{
  "n_layer": 13,
  "d_model": 384,
  "n_experts": 32,
  "experts_per_token": 4,
  "d_expert": 224,
  "d_shared_expert": 0,
  "activation": "gelu",
  "moe_layers": [0, 1, 2, 3, 4, 5, 6, 7, 8, 9, 10, 11, 12],
  "router_score": "softmax",
  "normalize_top_k": false,
  "routed_scale": 1.0,
  "balance_loss": 0.000229,
  "balance_bias": true,
  "init_std_router": 0.0178,
  "lr_router": 0.00172,
  "n_head": 6,
  "n_kv_head": 6,
  "head_dim": 64,
  "vocab_size": 21512,
  "norm": "layernorm",
  "norm_place": "pre",
  "norm_eps": 1e-05,
  "positions": "learned+rope",
  "rope_base": 10000.0,
  "rope_fraction": 1.0,
  "qk_norm": false,
  "attn_scale": 0.125,
  "tie_embeddings": true,
  "parallel_block": false,
  "init": "normal",
  "init_std_qkv": 0.033,
  "init_std_o": 0.0,
  "init_std_up": 0.033,
  "init_std_down": 0.0,
  "optimizer": "adamw",
  "lr": 0.00119,
  "beta1": 0.95,
  "beta2": 0.95,
  "weight_decay": 0.13,
  "lr_head": 0.00735,
  "grad_clip": 2.0,
  "warmup_steps": 211,
  "schedule": "cos",
  "final_lr_fraction": 0.0,
  "batch_tokens": 262144,
  "seq_len": 1024,
  "doc_mask": true,
  "train_tokens": 1869000000,
  "steps": 7130,
  "dataset": "wikipedia_en"
}
Below are experts of layer 2 (counted from 0) of a mixture-of-experts language model. Rows are named up (a neuron's input weights, with its number), down (a neuron's output weights, with its number) and show model dimensions 320-383. Each number is 128 + 24 x the weight over its row's rms, rounded and kept within 0 to 255. Numbers have three digits each.
Before each expert's rows: a language model's description of what the expert responds to; "raises" lists some tokens whose logits its average output raises strongly, later layers aside. This comes from a sample of Wikipedia text that the model never trained on.

# expert 6
What it handles: Structural punctuation markers. Colons, list dashes, table pipes, semicolons, line breaks and == heading signs in lists, tables and headings, e.g. Champions:, See also.
raises: "both ", "\".", "such "
up0:101168154123131127148101118145115127125105104142131156126114124138098099149118133121121105150112114099084171112076139133103138113118152147138111097094111152113103117113123119157145124126159139
down0:150120139154136139098136160101152108186153131122107115111103133128127115083134149134101146108126150091141152141147102125110153122133087103168124135160107129121155114084096133152106136120117095

# expert 29
What it handles: Compound place-name parts. Second pieces of place and institution names, plus directional words like South and Central, such as South Africa, Wisconsin–Green Bay, medium pace.
raises: "a ", ". ", "in "
up0:133134112124131106150101170138155101164108118165144118103153105107101082148113120142122120179115146129127140109128121098129109122097154118106155164111114147151118124124112115121162098073137121
down0:161183130091106122129092117122138098142105136100117149117138141121146152126057113088161127182122110134142107130123120138136124122146103114124104132139159129167188126088116167147140096113119128

# expert 25
What it handles: Names and table cells. Inner consonant-cluster pieces of Slavic, Thai and other foreign names (Petkov-ic, Lar-kh-all) and cells in sports and election tables.
raises: "-", ", ", ". ", "–", "- ", "."
up0:129114159145182125126095149132159128143167107145124080159154103106106138122140113122146187145142160148141138102133144126145131143098103125177159120115071145108140123167140116090151150112126128
down0:105155147151152148107148128147127120113102109110132135128196140117082093073139141108114111121140145129074156116128123107162103153138128115110104162132107095119186087178085150097121126123169095

# expert 7
What it handles: Name-start fragments. Short opening pieces of names and words, often foreign or transliterated, such as Su-25, su(ed), Yang Woo-su(k), J, sh, re(organise).
raises: "-", ".", ". ", ", ", "i "
up0:138133103122128116123130118155120110166136178117114143112127117126139073137114106158097116126088113142134083122124151114152112159114140136155107172101092120104161134075118137134142135162114163
down0:101122176125134124146157133115121158165167113133156131146076173138090088138094157160160102114108118095095131118152144112122126156123101099111152115125135090103076177085141124110110132103129124

# expert 15
What it handles: Table cells, past verbs. Pipe separators and dashes between table cells, especially election and stats tables, plus auxiliaries like was, were, had.
raises: " ", "\n\n", "\n", "— ", "\"", "—"
up0:090070124095146134119136131147096127116127166179090146113167135132141140131125180128115127155127186116175131128121092102127129135117152108116160108111185141156151124138141123152097102129156090
down0:139105127179140138130133140119135119176172142144159165148146117069123163126126105117142126151137103128165117086136124125150115124150098171134149108157095138068138122149134125162142158138149138

# expert 21
What it handles: Word stems after articles. Stems and roots of content words right after the, a, of, such as irrig-, fund-ament, symmet-ric, aspir-ing, plus Cyrillic letters.
raises: "es", "es ", "ate ", ", ", "ed ", "ation "
up0:113150086099178128134102125138131107122083127111127181107123117108119086146106167150138143140184120143088130094085126108126218102124100138160134137128109126121152093079115109151152134123121126
down0:123087102142145120134133123114133110120136114119144112121138099087137139144107110108132133081134147139161142134109064118136155128161155101121148113124125130138127139181110111140126096132139094

# expert 1
What it handles: Mid-word pieces, common words. Word-initial or inner pieces of names and words (W-im-borne, Xim-enes, post-colonial), plus common nouns and adverbs like later, career, closure.
raises: "with ", "(", ": ", "on ", "| ", "of "
up0:172133107111136129157122156086134141164090138111079104158093120114173114122113150123145140139144127164157105111095169121130129136134106082129157154148123148118137108111129136150083136118145121
down0:109132134128138122120104115109144203147094121143147129153106148113158095146077144137102113131124114129139113099138137137115128101128141144120116139135051129113099133107152128071083115167092141

# expert 18
What it handles: Word-ending pieces in names. Endings completing words and foreign names after a short stem, like be-ing, Gra-z, Sh-ush-a, plus month names July, March.
raises: "and ", "(", "h"
up0:099105120123179147092151157201163108093158133104112131104061162147147146131104122118155103126154142139150093138140100107136178145140137105153159137148150125097175108125122122182146134138113151
down0:163094088132128150185112094122134111153153154130129105122126162156136099125104124105131134126073111104124165157153086141088132137148128104175128133122106135136180135114151166146120080105201132